Weights of a small mixture-of-experts language model, trained from scratch on English Wikipedia: 1 pick a token, 319M tokens.
Below are experts of layer 10 (counted from 0) of a mixture-of-experts language model. Rows are named router (the router's row for the expert), down (a neuron's output weights, with its number) and show model dimensions 0-191. Each number is 128 + 24 x the weight over its row's rms, rounded and kept within 0 to 255. Numbers have three digits each.
Before each expert's rows: "comes before" lists some tokens at least twice as common just after its tokens as in all text. This comes from a sample of Wikipedia text that the model never trained on. Tokens count by the router's weight.

# expert 1
comes before: "1", "2", "9", "0", "8", "6"
router:090178070153155113184154132068154124114169144152136134090118141118114156115081105134134136107139163109132151084144157114086129125139111091131151116126115104162120135140126123141085155139155125124168154127121136121091123139085127134139116162119106146095178112130160154165150143103143123133144124120150114117148128156162128130083169140122148146168094098148146124147160147123109138141152137150106152155153157114146153154132143109131106168135165117117134103166102163131141163121152113157128105167128112144121129144118142147120103104129153177179082121115112138103129105150187133168
down0:122112102113109130139151142118131149111117154121153088131193129139117110147165144170131121108105139127095131187113138086121154130136104107109109123144123157136124107125155122088176120140156135145095145049115137167150111134138117129106140141115154100137113114138123129101136122135106108075082109128117118148133135133125143129140116096143093127144144157121143142127104097116124108154111141104255120137132116142106118107110189146112144119140100150147113156167151096151108080098128121103151142163115145146127091143118160104134122142115118128112111135106112138141133111117105119124
down1:152145150085097147146124101151111111110138130087140125166129137187134108138112125159095100119165086115115139115147155187096124158145090065093121137127148117134139111151091117122097167149155127143133120119110133085111142097069122135114086112140103130105133106146101103134139120131164128148142084166141130142102107137130140082089096141124117164159078122119141088104127117170116112153162129139093127157106107118176126154161114147130105152126135108152119115120147185161094136171114101118148153121153182123122123120150143116127104142132095105114103104130128120084138139112135121098
down2:182136153160120116123147101129136104144115137154105120071154115119088100136139138095127123139118138105143130154138092183116113144137114113096098133091127133095164143153140129086151135154152135090102153107108124188132107140115148171143100136158121136106117103126120140129127149131111114090117124166110134133104130130180116135098054118125130138128116084108100144129116157148100157105150155123236103125110162147111095162100112121149137143104098098116132137082101131121137123123105142104114098119126163121135148147150092076125158113128130101148114119144106130112126156140140156161
down3:153089109089125164123165136095117137111142139143118110128116152109104124156150147116129141103106151125157163154122162133113114169125151123119148141104119120113127133135129110103191103114139199112132121099134155128152121126097096117130140129148122100159111119140134074099115092098121121127175104132090104144141124159153096150135179107111095149136117101117139145166101088144165149103137132141196166134134104118117122174109144102112106080142121122121100106158109105101124120102160160130133070138108130125135111113140129125119170157122103140105190128115083148086075136154118111144
down4:143129125155136113140113126168172106137141113114141100130131162128153068125136161133127134129134133127089109137114137141170109110123134096129150181118114119140157110092140155087137111123119161190122196161148112146121105087100134145109146141141149109102131119164125125114118126146120109113090192051123144116100129120158094164173117155127133122146127177126139108134158117135119149133135150125143120168140111150124072079141129099116120112073151132122145135129148111138084109116098138153167086175125125135133104132115123129136135139125104111091123124089102140133145129064131100165
down5:093142158115103113148133150135142155144136100116125147130112145100155127089109074154120155082085108120109108110151172116138134109157119124173136164133113149115127128161122151119127110119118101129116108144150165155139145118098147089134085155156146173124156093133136114153175107140113164125122157118125143129132097160149150112101122103112095169160140144161067144130101110109174117106123143095120173127105143117130168143121159133125128126169107135141102077158077160113114135119192141157168164116140107105135096117154103130097114090154130105152114107086104098104120147137145135148
down6:112145129141138125166160161143148097101151113078100147127136130144136138132140124151114114121148128081095137131170125152111128142139149132144148124169088158109122129172095121120139167116169150128159121144122109154079143102083118139105141071085140158156115101153107092131122206126114134151151101158119115151120141176090138140119114140120072144175128119090072135120156090138138078164148115115115151171111140099112131097116136132095132106099134108133094124145115147138082156123092100132142115114100104115127098171114149110110135156112167124145136141124097114100123150125122132150
down7:150167078140122116167114127099136104131167181098120095094125117119117122140114162179110116169088110131157114100107084139147144154089119096071144120138108115141111103111133137143076163134140141122135148113145120106153066109091106132101127126146140138122122099105138138141135136125123116115119152119143115110133118140095112141152112121142149144139164098145122174155154133093126138101132115103128146093175116082123126167101118122150106097124112163147173097120117106070152120110131104100119114120136122115124064121135161127100142117120155099091074155133154102099143152173152159142
down8:117151134155103083180122158118119103113106115101161151150107106136152154179125140120077122109091109138137085138179107101182123131108150159074185161140097133112124138155104103103142128177114150163151171181141114161133157128111126127090167121142131110152116110113131090118146134142148135147151129099116129131160133155094133116100121154111160121085140146200138129111118124136125085137131105125129132117171107117137117126137110138166082132154135093144142151122166125123134114088129129076120168102142112150148172137150096095141141113127104138129109125140129121155134130137106094128
down9:078125136085149136151146137114125136163125141103106146095139103096149125178144128147149155123147149139139163119116164131178164110147147106191153113129134145157111125150135145131130125095131106138123127116109094138154178072077155190091102113097142128118135100098170090136125176138136124124159101151155120117143111144133117132146108167158084120138119118126088111158114143115138141123119101086111117111109122097092135096154148146125135083117170123125132101158101142110112136138075131144167169092141142157139113100120106132105073150100114129152166123101150145125105145117100130125
down10:104137119120149153119114148138115130148122136093145158139093088080131103152118124138157170154105114127123192105119110094141154129124095145134133113126089157169124145144106135157103160123121145092142145099168132094098140109115165124109132079130131065092094159121120080115153107103147139117120130117161138131126140111120105143119129140117139077176143134167103128096140125137112139088159098124021113151126165118108136127181135126127123082091111136163136156131142108150124117097122115128102123124102150143138119080106102161154140111117107157094144115143123143154135115132120108139
down11:063154133128132145138137188125133146081128148132118115110107164133125101071111164102123145150140119095116104139125092136151138123128113112129066144097063115128137102152145153162119139157112115154124120148145161133094086185095100109118129186128135147131140147121103140122159106088134121093112137154141104149120136103142127135102134118099112112142171131098128146132140126133109147125096118111132146110134152089109104170111104126118142140131087137126147127127070164073170105172166151131147105152115129140121139152136163136149121072172122115155078142135107130123144119129142158154
down12:117132147169099089131112146141171131149131103138167105118120106117125144094093086124139109090133086102118138115116156116123147125096125127174129122115153131135129126135139085110162147118146088147115096145162127159141120125121095135150127147181141102114124131133125130106140135143145139115087121082133081099142118140115149145137177159126137163102105102150128143113106180211161128157118132068078072145140113180134125137107155113125163155158127120149133133130101110114111119101164122137107113077128150180144149132148148138156158146115107153114151135114123114145117087143134079101
down13:146077075131124143113116130097143147128131071106112118124130120087129143082127170123148156126138114107164139131133120140133104125093115147162169124152147092172079134111116122135125137109123126158143177070134144084122149134135097113116126134147109126108128155174123117124154122156103145146153110120097156129144107104120137146139117114174139148115089154139131144159138111154112167139116098123131122140141104141119132105054100080171104120132139149116132150101106117098141158143185164157153171139113083097158101098115126114113141136171137126145130156118173129147170121103110097166
down14:129132153108104086109110113139138149137129179145138107126122134120114131103173108139123115095175091128139118152117157144132079127138129120138159076136123106103151105150120125151135144145122187120109132111081117108106126151140119084118093170081118190142096144123129147132144095097087119126178119082125142153135077128164134154135131137152130112182128118130126155142123142143073112150115095165173105141113107141140123142157123105153128140141137058147150134118147138159112171153124139105112134144132098123068132091123131112126122150145117122133149106119147075109106124180147106101
down15:142159112161085077141108114088173127150188104103167113115146171143113148102114129136122081150094105158121143115130148134120107127105136084110128118129123127134161111147105128119119111131114179114103115104097148092125118177104127098080093159130104158117121116117102137116086148110080128138161135098092149131131093117124168144083110106123113120151131101114150165150160077146141126146148122078089105131143124153143142120130148130098123157156122082155115144133101165111141121112169124096097118132175126124124105093136108109174133113136117108149112141138133070118103110125164103132
down16:070188157131127076133103143141133192146115145070138114129134106175118116120111119108147117138145164132112113113108138126126127132096101127131082110165120119153107123135124104143083159125156097160129173116109098133159097114090142137138143111121111130141122109130158176116155115170152094113115132131141166104108153110126108151130180166149147103100146144085152156094157122110182126106080139097087085144127110123130152149169140162101139116134097096146091170112135117117140106150124137110130156146150118134136123103108149135130155087136179141099122129114117111116103100107130135114
down17:173078106108164166126166177167105133153140127101161107097150164122115096131140093162171113126188157129089154121153128135083123139141150119124147119113136062153123123129136098077144130109100142096106137085128123111121132134145118125163106169129087126100127127145109125122159107161113165144125138140124145123135079113130147146170127092123134138131123159104123110160120145107147139129146173128121117143149127163141140124131116095074143118144141134113137111173149095128118141117096150166167132164101106150138142126158131109121159130172102118115153158110170126131147143109198116108
down18:136119165112119186135125126096149168117149089125132119122159101089127161188157122114093141089115135159117130114154137136130176127137168113133114150099108157125163131115153106144145120094136142063127090147134102165091095111128122140127125132108139132167104131120110117141134107130123133152107124144179099170128164154135131113128121177100117119152099099117149083111144155139101127171161140163107162142147129128099119094110125141086116123111130124107141077121108195146159114107077083142114128115115129156115115100134134128159124141139116138099139153136113113127172119150131200142
down19:151115132131171147124121098127101119134139069096168115110170117091158111139118118094124111094110138144154134145157121142114156157150122101107143096141131129125137141141149088132165142137133099157127107107152150097104172135122079136121104109170133073102086151082158132113138135087132100176119119088091115146119121100102139125145123127146119162119128175137149157122067152127122189120088079167143106140128093142099134082147137117111158130179127091117147115129139102110105130106133121126086155159134123143144142088134110133120090112137101125114103132137154115126166138180130133131
down20:084158131124174133149125110149147139105127123122123138115113105160167120163107127104137124141078121074144124101144128123121199143101116125132130118116106160139119145156136111155138132098106105162138152135158166097132130116120134156091133106150119090086157165132148127152083182128123130096128118104100081163126127140132146129187139167067179184124130119117150141154138148142131130094114125136113140146157112119154100121097129106122130134128110152097125094111096118107170120125137152088096151162137114149155123082119116142109123113133134092100134095091172170123176123116128159137
down21:159104144117158158078137148148099141114140119118113106145107075132119151112141118093134170119147119133135158124124144139097099125170121145136132182170114118175127143128124146121143129146098154176124116142130086130131099094120096153124151149156114070108163114121104133149141138129147190097081114117089155125148140150093096087099133129179121172120161159168071102098114117112141123121131146157150077118162136132091119139156121130145151088112158104126142115146132151131121150167119123134109115139119159160138092145104148153084149152092175119156115144115138159135145134106131141133
down22:074059127127180104102149123139072119146131151135063116061170137160163085133139113152156124162140145135095062140148134124143160131111150123107106115148148073129146128154097124127131151100122084134108154086114130173116141158140122118129128105141126137115119138139129139161138129139142132133073147160130119156101141095140123109103144125141112121137138157083162144125141111096126115129161151167146102104145138124155171128125149141096162103115097137122116139138132123106154097112129166157134147151139116130139140094093090095134154144110141128180135145115136119144187114127138143128
down23:139114150128129136130159189142097179133150136092163116113103157112148140140104107127125154137125114153136119085118141161144117119140142142125138098125111116142134139151149149117122141146114138060132150146147108127113128160112170113178136155121118130117120135095145154109169146113122139112128128151108123119095131148158115136086125175094118089141132104108116105143156064123155089085175130142054110125120118092115101146174137123159120128101105112111131099124137143136134159145123148126106129124118123102064095111169144102147112163153100169159070118135098058133134134146121153137
down24:113074119149167118165142153122058129126140176121128129163117108102127147141143088127148134101161119135134090154135114118121089137153133138104141103127133142132150126100137150147120127131110123145126100161143135130121105162127167125132132057154146129115111156138138144164104135146075122157118145155079123113130115181171115113141119106161126088144123139113139138185113119154094128134129120165161165104137147145150120161133150155167176185122167068122178129126132115135166126118129117152128096100123102122094100131122117150129087115105116160150115120103112111179130128153092156113
down25:083065124095137127102150132139089153127159142096112110104150124116135105179134130105124157082122180189134087120148079133096158143132090127113152095102131134142134171133104146144127146107158090105116104128098098134115115144149085126125115168095132188128096077142104151098101088133168138110124109149117116102138127104123139162107117157108138128123072112104162136119147130111131155114124139128142162144133124153134172117139133130078160123134103165134126125072129154145157106159114132130134131122133145102118102100113158114135155100119098122129107140150146099145145093153142167103
down26:148137168154149125121093117102137136133147106131113126125094124139140167116067124160092151116109153166135152085140103120127135156107107143152169160114139113127124132095117135065122167131124116174120125113160095122096129117129125143091124106180137123133129152118111115117139128104133140086119111154150157106120102122119151144132106130126101118115077091156120128148127114091125140123170135149015155110147180113113089122141159174112148125128149166128151140120121109112151145111159147132157153074121146141153151159094140097120133153123118156147141140141124156114157103174126118100
down27:101154166160156134118123111141124120139128121161126178126115134137135103194132121105139117160109133118116118083157119164145103103171124164157153112107118170146123114124123132140100117090092131119152144117113148201145145127147114110126094151123121125132107160156123160164128144134145132097117179131128125132146148128111158119111129160125147138116110131122115128116128115143112124134127094110000157138116109141102125103124149128123133135104146122136129100121112076130166109163124158133204127127140120143110158152089080085119124121123142113179128135117111127129117119166138146158
down28:114082086133151153126160156094092097139117046146141163105142076130106123114131150127131126140123125162136105147133108151117129135154141071163118098114141083114112139135146139149107142127122125119149127109170129152124129164147126118128110098144140099100137122149139122133121098096121113134107174122126119123172127087104124165121110142110117126106103199148111108142093154118208155121107145098105169104139113092131110132095144115092106085092123137171127089143100095128126119144130122108133118162092095118143134123093136108116168133134101128134148125147121125147137115108079087173
down29:100173145155110169161087140166197170120110083096142123150158118130124136156164133172119115147113126144091156155107139087135113130166136136143092154128162145157130152129110120117140107112139160148127120165164151112147117085141121129149132166093134102124135146096135109131136168128140126126106154102141136141102193131133102126151150152141120125142124158145116077097135124114146116136120150120184122135202135133149135110163126140129120134092170110168112143099101150135102088109151102067145113118136137143160112129101153122147125145133129115094148140107084158130104146108155116095
down30:100143152150085098100092107174184145112077151132153139129136125142078098087123118160123108177123154165109149117084127123123110129129109132141141109120151124096145124131166109141135092145128088126148139104109152117108134162144154103115099148143092136126101140131161102146167103106130080119171128118145096133100127148127124149156135165105144117170118117118163158110170170121163117081094105182093136143153105122087124124150164103075146143158140134118116117177141137133119080115135142090128105101123132127109141134115159112151138090150103116154114125142112157137136106140156143165
down31:053100123090141082132195142123101151144183132178113104120103130117135180115101121106152166080149125105140144108137140120145135117153137067121154134144106130144140165114133135113108121176133121127105099082098110117118165117113127134130083098106122111132157117130138178172136116112151099157150132109131087099097138110135123136134126130154130135146072120099113117142158137109109123114158095141102160141119128120096144187140110135112160096157138155179164088146133105099154148114116121114133132127111102121148111104146169165136106118123107154149114122147161111136150115132102130146
down32:100141164130198096101129149142110147171122136108156118125117151138125125158110167128117099120124118129145193162183116146130145158118097117119155159165110128119168138151092137130152125096142128139078084166137104138152095148105099107130064146077125121109089115076118118126118151124128110109124147090134166179111148160073110145160128104122133135118141111099108145128116129118144112130139145140139115131125132099136165125114086134127136116103115122136136088130144151128138081095111137107119155136132169159130161092167118099130102112154131086113110135151132150146166129120151188116
down33:124179135099105125145128108111165130121132118139119124150101125118073147101118172109147105102112108100146124182140119135153127121068156070105109137093122128111148124080163135094131095143103108134139152103091154107126114127095105105107111125154114112159131124108120138068124115112076114127143121097142146100122133120118124110152131133137130133148124157120093113119065110098099128114116144091241156152140140110127093120137142126157118110113128135096136127152129134102119164104132104093119130127127074071135129160157160108114133101129127133127155155111101140140129124134078129131
down34:124139158174102159132072126164134122126128113124155084137105159148085098168153148146078132140142117101128153154158136149156113130137126108120139140133149127157093107112176125093131073129120139118102119095165137119089118141133153121149123108084154104127129144119087092145131145144128173113088135123126173160130111157156150133160149114137106148151180132095142139127136143133111085135129128136196139160143154183148122147125121167100105156149171082135142129117163143135156145096129117115109146119156083123106144149124139080092143152125108136123138095111132113140132167113138119075
down35:113163131107097148113105086139130114122141119150118122121155125151156139137106152142128107123157129121129145130104164158118127108147107140169133117187151129104116127133121147135152095178133145148066154124149089174123128140136093107139101134141162152160095146152130094142143125115136144117120113125143167144120091109129125078148136157108095106170123155145122129087059170129134140112127084127122141097109144109129139115134141165136175150110140064142125079138143106098136130150111117190130119144121103175143120118134152101159086138123137125185185150144142129092100129134148174118
down36:105101123119121149162164141141115132136153142084104079112158147145135132160174142126115142129115165131145125181120149106132141152092175137162156142116132103093117157138122139126126127094106117101145091158118066149115097118110154146145149141134149151159121063145145136124078145142135109125118096159155141165134122112136151122155109161138104115141125113092143099158147167119136143112126166143251113136121135133115084138167117153150128104126136116152094103132126102182128112111128126131151146146111108130131112128158119108160134115168136101129103116168133104151115124137160129122
down37:125128143169150166121126099135146127081161118131140119161077101127083153124080152119139149128147090158112144112138115151137134121110135147137150131084174142158105136132132143129137156109157121171132157168100137112133114145144126134106127105139135154101178098126101071088154112123110127130130095082122157121121109147125111120168141104140130142110133134167112110111134117180116133093127132123086142141154141111148149105137117145144111145134129158174078094117092144108050107102150161145158138114132091139087108160145094134155127143099127126168148093171118120100169148107146097160
down38:153100119149118101106135170138072107125121124144079125151133130119109111094154150105151112114143119178110123127159127119097079133136116120167112100118110121105158098136122147172091160152111121142115101132114112129079148132134121107121140130180125160131143123162147167158150120137084133141090125144130135127155147127141094137147121076175127080133132122073081202124119148114088112143149159159110136134129141121126157149114099127145125094119093157165176141099144156088170133096113122169099141157106124120138151139155104136100112103125131119147114152147122130130157087172119151138
down39:130074098133134116108141171087100143097144151145144159136145099186126140113121145145151157141089138127155132136153142130102109131144073135164117127115143119110153132089150127155118158131161135121176136132112159127089136127137125163124142108125096112122124130121103134122148123103099155122164122163104091151104142106114195129095157162088095169115128111115113107149151116130149136144104100137126168119097117116099138135131137119131143126151122140112124177127081153172089174140125163119128117140116080115139118101147122139104171052159134143117161132142087160065142148105147126133
down40:208097141200126099105132156169103118137104136143111122129093123135133133131102167100157152136135104144127132131143136127095122131127129103100122149126109175104173110152127123110155120099108104157113102115134111162152168138137115136096099105176145135105141150149127102141093136127159104091085151150148107117159176189111119097121153091108108132113145110137112175164117129127142128166155162096111155120178159129089121182150110120141148137136133127121146066141142120112143117109140118141109099128114136130141097155109128150101110127125102099077130158112122146119169111100116130121
down41:161134104156155151109076132150125077177155138129160164182128135092134124139103121120115125107120114077148135105152103100168151133134123130129187130141096163146137148119106116125138135173117119101102119169117173147118176114144114121094130141103140098107139135135089101120142142125135121162125151150148117148111098153153139140124095134140097141143134171128168129109079112153102092170143157167087145074134116123172172150115133145147160170137101136142138142138161149102136136123085128151168110121136096135120138125086105125131090147142122138131122118107168145159103137153132180129
down42:073169137092145179117156128150170129132175167152128129137127104139125139127111078124139102090177112120166107134113147093100184128100143113133132158101145169159140113138122130119116150072165155117144135168146145158087122088141125155131159113127104167117142127147126146095127097074128129137129136151114110137151137063138107119101122137060149144121166145167169117111108132137135110118116093135116161136106121130067126130115169153125116123146112148133141163108106132139092132122147160137145116152106131132106111128178119146139131091160127108119118128150113148129115113088088127109
down43:148140106156072127167102156122157184107083144123128138091116124105139140142129156167114154141115178166148155114126152095116125138118127135129161169140144133126109144143148118123134080155133137128143152118103154104138132095103106142133122147084134072141182123138206105141122120112117124157149106159161102131073151140115111093158121125128132123155135124111131106162112081142149085164107116137123144106117102119150139130144157117129150161089148154132121124156125130131112137139136115095100148134137153140107121173136125067150066084144093124171144105104121154120118086139113124108
down44:138141111079167160126122158088160116141078141151118134113140092091156128116110133122155131156112158116132105120180133129096130120173092120161150118133095117153130140157130137182121135096138106115115086146142105154103142119142153166122126101147123109133158103145133110129098148145128149166126146153139134119142126119116139109143116125126143171118145135148135138168120059160092152149184144143137116100128140108070100127142130067076071109102115119095115127076106109157126164112107145104129161128127133143143168126121116132103100128102180135164133137117118144130109170170153113127
down45:117138142123106119162127118120145097074122102175113115119097131144152144137109148175117148119129095105127128100150161138131142113110115139087172131139131154167128127090135145133197145172144137111104101159114173091117121156126100156145090164168120123114138170112109133146133117131107140120176155126140116125156145117098120094123151136161107133116071155124128151134144187096133149101147116173078127144150137109123109132112095167138155134098127138131137123142103131130155114146076151104104130125133154148121163117157106150178172108123155183118098191123143146123131121103119118155
down46:108220133113110115104113172128227172134085152160148134129113158157108093103132118110099127122144118082081117108095152114104145117121104154115125161142150150156124136161117099088148122151149122126099093097142153133154132096119113123135137128109137139144115141112105075123113101143125139142116168158128136127110118144166119122098162124107136135120086137143123147077127103123140138126145178116111133128120173125113113129112143129108143135134133139079066156096082148111125131127174106096150143114137148153110133107168100154132160121119142112132153162133113167135116143117144123109
down47:140118094135109130166103165100133108141131107140116112144084150165087124119151155084134122132122086123108114177133130106166100171135114160123140139113155096126150142128117127065203120143108180153137139096080134138130135113124093112121158129163136097119102111187082129122131106135154149128124109064104159129140114166107119131128103133129125134160130139126092134143126107127132135155124103127252124133137121169110115142128120099126137147123114126113157113147161152109085100137164148101131116142136130135153116114148132123131135136167127091116127143129106133120133137146094131123
down48:174087054099100158137117106143114133117141118097140154168124138095090149142153119141131128196154113124090117125151117118101134113137152106117139128140160122148128149159181132146120089137142140082157150148135121133150119162117086152147150138099138102186113108158106101128111129104153146139054169132128116105125107127085148138147156129144133160131146162120172161142135129129087121132132158086134108121155110135139111121148121129126099162146138125105136145101151129194117136163105154159123150119115110135145101103116143073107129100119139158140070161132132088118127145140129117133
down49:130141093113089098125136098110140174123132125124174152087155110135111149152139089101105123130123154146110106128165139097129140119101123113135177135139116132135118110120130137137131122132117108162090131087155104151119151132120164157146110138111151191184151096149118096141125106056097115134150131172127112153128138144120119147093128133090141117161102094119203111126152157110115169178121148162154156125127158124143123187114145115091114108090107125105110117176165088155120125127086142102110129143113132129119132121140144148148148129134164117119128144160097129153116072139162133140
down50:106158104120132096135119144107140138111123145112147110118165122145132110107130089130141166160128142162109161097140153089122114135172150132111116119150096083129183107124084130137092090101158111148102096143105144137111130134155095123132102105116111125129109155121129135194106141119123137083109132172139166152116185085107175161113149137144140072106158125130169084104124157140140122141117124116080095087124138108131118083103132166136103152137157116103138152119101138166187121145105116086118137118104098169137128119132150129147106157126129102170110144112101155133122128145155160127
down51:101147123144141124139163159138167144162130121132081119122127095165141150124106138154113084160124127085100114072092114114139110122085092131133148091119098098095123154180186113133086129140115144101110131113117110120137138121136124149160134122107112100104127139116111131091154097115142161121167099093153174073106123104117091099150134125097118132082105119131044133113134138149126144076118148107077130127183103103112143099124117105139127116150138117132100099160119119090130166127115155124141111117127098120152139140119114120154119139125137123138104087089155163131092157126109119130
down52:143121137143149133135128129146114114139083110093158125143092155137143142135129149129112125178114130117134122131135120143141113120114131171137137136090092082129125161133138106132127166113177090152144136159150113139079129177130131112113169146142117122141146169158118104146151156076112123115112122122153159161131139136124142106097116124128130124157193156101147150078105181159071098144163133160134127137155130124129134095148101133145126172137130102146147121077162140143111136148128094141125160129130129188142167131131088038144078113138152156124109120163164117133100114126130121124
down53:143156157084107153078108172109159143152108136126182148119142123111126157117129145113121099142092146136111126140132183125134103123130187130159122127094134155154141103127110145162114120118113105115161134104147142102133097115106126152154123136143164143130124126120121107091142103092093146102077126172149172111153165130117126153131056102186126148133141159097105127084169126140106131133112139103149137095177137129121131121120123148113192126166149138151160132142155144101113095137124121136127133101131136150120152107109151137102086177084128118136124135100171132083112158128144131165
down54:112118144122146073120154148126125114091135105106156125113146128153109139126176115143139126126143105081127128177108155147131141121147089123128084096154092111073137136175124132123166141135097137141140134125109122147110126110109189137133123141121139145156173139126127100146098101088120137098116089109150142165117113120140186131165174122076179134140097086126107098114111112112125112115120123145178119127147074137149141114139127112167124139156114112122107121128084130118121093117151135152106116121124170101136115140149137129117101169146157129188140161158098143157093139117108061142
down55:103113145139169146100151127112135124112164098134088125087127123141124164108095122119122110097131115130138155123147134129126185139112153089124123122082126129154162147075129130143079167073173112115136133094145121134153123105110149157103123116190161101149086120128127175129123159133105136124112100115158096142156120131117175134127156143086105148114130107103116161137110177125150127109127080104101199144128111107125109115077152127103120119100148157145142105141094138129125121152129074123106119144104106070148131094129133170116168157117154132105136113155133116123142131110101147102
down56:069127157103192118137127096099112150124174155103129092145111108127104094108129110131077079129176109151148131146114162111107156138164139125090123136109135106114147151160102139096089184161194101100129110126087113095145095116088096104118133115112148133127115155166094123095090165131147080145095109115105109142136101134116119117101120129144134115143158102110092121084136119121131109123131105126135105144075129142129139125164122160153154094127116118137155127139144147160110121125132130146090160138115150140120105106140153112124120149092140088138148102149140126088098149159143101131
down57:151149135120140105135132158147135135136117095125138156150104108128161104153102142135124119122117164127144121143175138174114127144117162130145181154106119092095127153130133111145125133106137102139164125161115089127143163128121113123128181168125148104113150103148145139103153161100135178121131072162140134152180106110107141103111100147157133140151172155108151109127139158145158162125145081150139148135130156097114112134179130098137124155124121111135115107136106081136076161124079163145146143114103137172099166142142143102152085106098158153195145143112173105124134164138106144131
down58:143166137113127123128158075106111129197165127132096113097124161112137086132133109107119122148113118155153118124124137084139140126137113104130127130125126168117148101139109110110116166123184146140160148124090160103124118121117100114131133105118086104109095108071137154126110132187123114140147093137141162118158128164100143142108117203124105111112099083105131148111153148137148107075172133121133178127132142140167108163130139147095111149128136126101144117108124095141169134133126138167109121161143127110105097117186117119113145100119103141126122113124118191118149102133176161102
down59:155121165154162164122119100118121118127146110129110147132106158098113167140128162199116091168125106151170106091094141131140169129102113126100115123125103107169093184164114135138122139144071142123144145124089177122135120117109083086137128128125107118113119154092143091099123171137152089098158128109105159116155094131119132132166132113160145137146110148137117133148110152148128162092137106131076107140126104129127145113119126117103126166154147138158158132134144084094165128131164099179114156083169105161125111121104092128111132136147133112084106111160118137106127135109125119113
down60:127115185165109104112124158149132132118080125107168123135080139129115121152180149089121134165147095144103118171155113104135118150157116114094132137124103086123161146145126121092166123121167139152138123179142104089143151106100137128101147189161146146111144129131139107142122157115122135134145131102173133137101147133116079169139149161113128110114136132163149101103112130115129076139152142106208125135108109155158134114140084129106172129121153113155138124127165127151095125116125161111132126178138115140110190160123127110154113135140122097090137160132122172148099145131126134105
down61:111123111104128142125106101120152131107090088112132111151131120110109116112160188170120151143158152096104101129073120111105088130124111134092083106203171164166078125167136112105125119117113129121125137078113139144121137125139132111144115104152118084137110164142124103108158135160131114077118144096104146128129117109161165110095142116133157163149132108177145150127113140082165109154132116085121115132159137128132095099082101090114115112139122145122099156152136151116154134137152125110115098098124134135120083119092162134159135158129144118130109151115137156131112105101147065109
down62:136120127161124128107104134188115129102120088126116123127062127146103074137096127086088145161124179106136109125130068110127128136127096111123072105166142095112110126137151149124091154103195098167157118139103105135159109133141166111140151141166173118122121076169141136122134118115152138104079131146121157128131140094121114126103131128123092127090166110146157119135139106101152153123145153117117134112122124130115105121118123148150105131109105142111106126160096164132137098164118132115152118152103127145108129173162132167119142126112141129143116155112092082156155147116167116183
down63:162150124124121113138097124092161104151155190110113131118192172139159100125129120160142077105176126126160136152105128115136107123118115117126143125135106110112100111131100128188114078143127170102107128101107113144117116121124092122096111148130086149126169142098121119147147149147131140143141130107110104157129125104125135120167113144133125122203137128086055135158123086176143106156081108169176128154129143149138141140167162096134139154162114089100129129158115130134102145107111168102116140129136099089132114139087139111143143100157116119136167147118132116134116114133114126133
down64:114098113079154073148132133107132116109135150148147141131098117116146154120120129130118112140135139171151105132182122124126118122121153145109135111149132116144136127120112087134143171105094100138155163175112167110115086147164141086111136120093156141149120120160085105136049133172139134146151135108129107145140101154097160157128124132098138138120176169137160171152102103120142191098114149112141098151153123153113144134125140078114105127162127157136142104114123144174107136091144118135148185135116088133125125089108094080167139134143135151120153128152099126143111117153101158122
down65:104110153130089130081100128105119119043117143148115155107116158143125144122095138116128081113165135190111107129143140132177121126128140137156106131069100126104140135141136163117117117085141124168157151131157130125152096148126148109177131138131111177164159131136142141132161107117159138172123137162140143126147171069116151175124134104131123127134124103116126121113109147129164109131098158090100129131132111133149120145096126131154136155108133118126114163153103138143165126160157109103123107108095159090105154129108137124080106161105191104156149160119100097123129095113112137112
down66:060174100145172113146130146126151121132129148122082141126146102085141132146094140121108135128123131113125133075127147093120188110078151149107156117112143121097110126152092110150103132118130109171112132117120134093154149123145138119094137106160116138159162121129133143108114140114150139127155109148095072154133142131141099118136158098107118105110107080142100138108128140110111144134142114134011125142134115127160167157103097135105101106096132150087107156115118141127141100146116129138121125119153131098122095142131133166114193141169141090156096137151125148117143123138150141127
down67:108156128093117139184124182138128086075133126144102076137085127123175142165097178092126113118115178176110120132127113142164147114140151088107140131111132069130119125133119108102152080125108142141141158157108113105149155112138103131113126165059130151135159150120126171144110128113126137151162127106148123111107091099113090139123127095152146142112128161138110126142110121117128130145134118088130163145118132112140092176122093105095090128097142131147136132086138091145137139110130145119139152161115125090149117152145104157136155180121117146123080130120137142146165099149116096127
down68:104147097135151124058102078154179122138119099141168150163113130135114184112111121121149132116160151110121099127148136101143109133134100138147128142176135160131161116072136129128107123134112144127138127056147110089127110104123116128135089131145128100146091115117088115114147090092107123090076142116124135131124139112114132116124124104129102148141162115121150144057133121104106143137124141129114091137170101138127118125120144080108113091112072145148132152143128143154103142128154113128162085148137122112108119073161138169125120198109146143104153170149119113158117123138128134109
down69:105122141064142100155156097128102151131090115160118164126069135124127125092110106144115084137162126128129077118160106161132140146117100117142124120106193119106080117099093149135139181121142155137104137142104093117132145152082083128100128102090127130102149104132130116151141121105106118126127135115102161152135119161113158095173123119149134154125084126128089103119098145141105155141133147147126106111119139096101068136138119129168110146117136127143140134104139109110138189141150136118137157122175140159115128141159134118144118116069111137165159113136133114160143127100149082078
down70:183115105149113112100121119102104145096130081126100110126119081082162106148148097112123156152130090161151151120149176123128153135140134110088118172154161093131105130147149095104120131085146130090123098148109075125124112121078098174155117126097124085126116099121136149146140142104110126126118113131151150139106137101125135106124109161130084151145095114134162120166128118118174156132127149114193104146095146127134081108131125127119112109132130119124116100145115102171132125164085122101097156141144137138103104142185122108197118101158140094125132110144125101156128108106130132127
down71:156134111161129145105131150157172121117131146113113089116187148141118142101126136121096163121084151155101122124167134172099151127147151127118104121107138121140113166107090122160138091085142146142140132120153130115172107157153119153155117111146126129153152121092109114135112138139123137105089115125105113157110131134127146125127176108113150134109156150150177125103158109119126125142127153127234100120133128128112096146138141136148110135134076110118115147148135138107131105116150135132109084124102145127143098125145159153167134108097162099088125102110060120074166069107120115103
down72:137163140094134114132122154143138128170125131124096071133182077087103122114177098154133133137119147109156092141117150119126153109135174127102138107128188171102096121148138133106172131154103149083123159122125141136131131128144138097114114124119104159144092125101136127124127113096101134179125120093091142132127143128120103140140133130150090137131105089142092168122130102086114172163136119133165117080108100143132157174091144163157155089121107110146070153151102101087093125124112148119135126137128129102122104147114127154109155138156108114130185128122143129091098126162119113146